Experts of a small language model: 316M tokens.
Below are experts of layer 7 (counted from 0) of a mixture-of-experts language model. Rows are named router (the router's row for the expert), up (a neuron's input weights, with its number) and show model dimensions 256-319. Each number is 500 + 25 x the weight over its row's rms, rounded and kept within 0 to 999. Numbers have three digits each.
Before each expert's rows: "mostly gets" lists some tokens that are sent to it at least half of the time; "comes after" lists some tokens at least twice as common just before its tokens as in all text. This comes from a sample of Wikipedia text that the model never trained on. Tokens count by the router's weight.

# expert 11
mostly gets: "ext", "angu", "umber", "riz", "unicip", "arly"
comes after: " S", " B", " L", " M", " T", " H"
router:461498541521495523486497496444494488544505483457474516510524492516528464542517489494501491484519496533511486478511487522491499504486525494506488553518497458497475456500539512515511537499461495
up0:499449512470549447485496493518437497513501469507503498486495439461490469532504505507506506493503500499547508486507459476499457473527488497497557521464516463497515519491452535543484550515530512
up1:502499477477534513475541558497513490518549541481470487486486498506482487506511508536455533509514495551511513492522501498533467479524508509486519490438494473527470492538462514542476488499499516
up2:492493493512476542544468504444476453501484516480481489450501502526512532522480495491478532499480470505510527517506490480474524512518557524489470488506486520508489473529496491499501493481508495

# expert 13
mostly gets: " \"", "\"", "\n", "==", "===", " =="
comes after: "\n", " |", ".", ")", "==", " ="
router:490503475496472496515503483500527520538493536464533487461488499511500481507523486533492478452525454497524524460498525485469506498511510494520469523496530560522482533501518516526487524527515485
up12:490496537470536514524486506547452542515518518474509514532557483483509518524505505555509515515492444504505516485484458492484495526518484519490487512489505492505514538503475475484508525472466520
up13:500526452464478536523481473474499484515485482505496479519540489485495542545471500496518458475467488501483501474517468476532504499503453517503513512517477507483482490534507494492488519519480500
up14:519495494457489455481460489510456508481497520471503526488469471451552517512468504529481511486500516535513483537489470472507495501539504512558505496524475517469526546529521525518486530529554517

# expert 15
mostly gets: "1", "n", "che", "ump", "re", "d"
comes after: " ", "l", "b", "h", "n", "w"
router:483509522507497522483530521505460560512482529467520470508514485502494458494512499488516441482515497516529477497524507567502534511481500506505494507530479467461464520495494477488492516482482477
up12:468496519477542489480511449498479517498527438511524478467521508506586482454486494475476504458475535499493469517482474538459517515524480505531482482575468466496528513519524508483556528508464494
up13:504514482492466512495482461452455479477504502490494513531504496511516495551491509510544450490535507540516526546536481528484493501518458495456527489525466433510484488502508513481485550477431539
up14:500461474517503513489540476465496484439511553517481458508480437539468493489465465470493465482474489494499545537490465466476491507508503548527463516477547532497482480493485531481515522490499519

# expert 6
mostly gets: " |", "|", ");", " —;", " /", ";"
comes after: "\n", "0", ")", "3", "4", "5"
router:449491514487527511462508470547516504442519466495511506493504513492495472523538539530504454484501475523498475490492530495509493516475498443528497531507481518485477474464480516522477532482510527
up12:456491523481511515508476516518534447502526493523550496519519493509500460510520517491548452462497479454537497481519560465487477493467503503507437493512484453481524521461492482483508501498451516
up13:478513532493543509498497454493464483501502449519499470497486484531498525509495500496545486489499480505489454496520503537508493529495488529529505471491463554449528504513493530442521521458481471
up14:526511480523505505462550513535468473439519508439543505474473494493511537508519531517447491506513521493449496484466464512501471510479492493513506542569502490491530501499529515478519516508523550

# expert 0
mostly gets: " Votes", " football", " ±", " Team", " fight", " won"
comes after: " |", "|", ";", "7", "%", " League"
router:508498468487483503470476544502477463502500492550493466545499486497493464500474500524519525502490486473512467469487484472483559528516535499454500529519507533514465545496498496517503524455514502
up0:522468524471454469491507456507508526464502478463476479485477477499504481483486484526505511475527511496504504509507511554533530498504488474509509485508494506509512523535485477483492515488488487
up1:528475528492517489510473465485478513493531545541509500524502453504531479508496508529499479465429503489505509500457514507512471526528531500476535540490467507486544560517525512483460483526474448
up2:511512510553459486496477524474508508496552523466557549498514503475446520534512477551453520499520497509496513508512520479494456512504516500432516523523486526486517495504498529562479480503496461

# expert 7
mostly gets: " species", " German", " data", " cost", " east", " curr"
comes after: " is", " the", ".", ":", " of", "us"
router:458489517483495498467494512468518478515498463495513491486473486525515541520493479546523511500522466487488497508506521475547506522514506469464507512468496537516522493459510568485522493508518495
up12:519493487492529520494493575516500507499487510496522505492500478505507471528490476499532438498481498487522468532485519493514473542502473460500467507477531518471494503501488506497462521479486481
up13:483489477511512485504506522530526517475507514526506469516544499521540500504499509517536511510506502494463458545518485452515494512505505496524515489479468500478505448577535503538526500493514505
up14:485528460487516539491503506496510493510516444476539479464540506489473478503512519528523521479488493545493541471565512513509516549505490495454450485491529541497493502490512502481495502510518523

# expert 8
mostly gets: " ar", " pr", " f", " tr", " acqu", " res"
comes after: " the", " of", " and", " a", ",", " to"
router:476490512488519502541521474472495509558550493516509466493522505478468509492446493453514507476503490468417531535491493488520468462497528441489467502503509500553482525502530528487479534511511519
up79:487524495519497506470487516466535467494436511561473456539447530493528496506523526512537492470510505491495505496550477479507532505517537565513494482498480503490503492493479512538527497495551524
up80:503534522487486436493504507455479467519539476490524494495456501471477516509490515517473489497504466501496473465459488507512499443523476453486482530465506547504491492483491495501528533481493494
up81:436531499479529505549482486521485483491499549488485503489470472531493538496488523437511493526538443536459489531544491503487514505499493452476484463512529454538470491515518500503532507515508539

# expert 14
mostly gets: "●", "<", "born", "with", "pro", "½"
comes after: " ", " (", "2", "-", " s", " c"
router:489484495550531510522479512498505526492504506524515529511489495546481460537536500522489486519473482527498488523511471546483515522477514505481507530519500478484503489535518505504492522478466518
up12:451543495528520448454503503513490499459521516498485516489449497488494514510476498510472509508544492494510481492452490456502516519506560532516487549502504482507492493445456516500543514500474498
up13:477513502473517497518486453513514539511501501506487509482484506505483540519481526500501495484468515516476477500527468544482469467504490520501525496533499504485502506522533506476468533488467544
up14:539557562483486516499500448518507469508519483480505533500500505479543546512528514504498497579505484481482573512500519527514480462462517530510536536494474516497503470465476522511510489465520506

# expert 4
mostly gets: " Genus", " film", "inem", "pisode", "The", " crit"
comes after: "\n", " C", "-", "C", " c", " St"
router:452503492472502531525506471524528487488464481484487487457513465496515455551492504464511481436519465528506472527522515521483491489457527488477544498510534483523518507474524519487469517539511460
up79:549449526507527509495464496491502521502517506541523464472541499467507498505495529465525465522519473508502502490512487512503483470514480513537514504485492505489487501519540505507512505524537461
up80:470504494551526527531481529479520519522476506529524444490530433515500515507495507496496531468482474435499490480498491521484493509550515483509510470525514492505519543450514513527523528553466505
up81:524486508513490529504484490481466489490513485478516489514475470487528523472525487488531470508538475470438541504520449525489514477525458452494497500498570504530492541557546472514484483490508487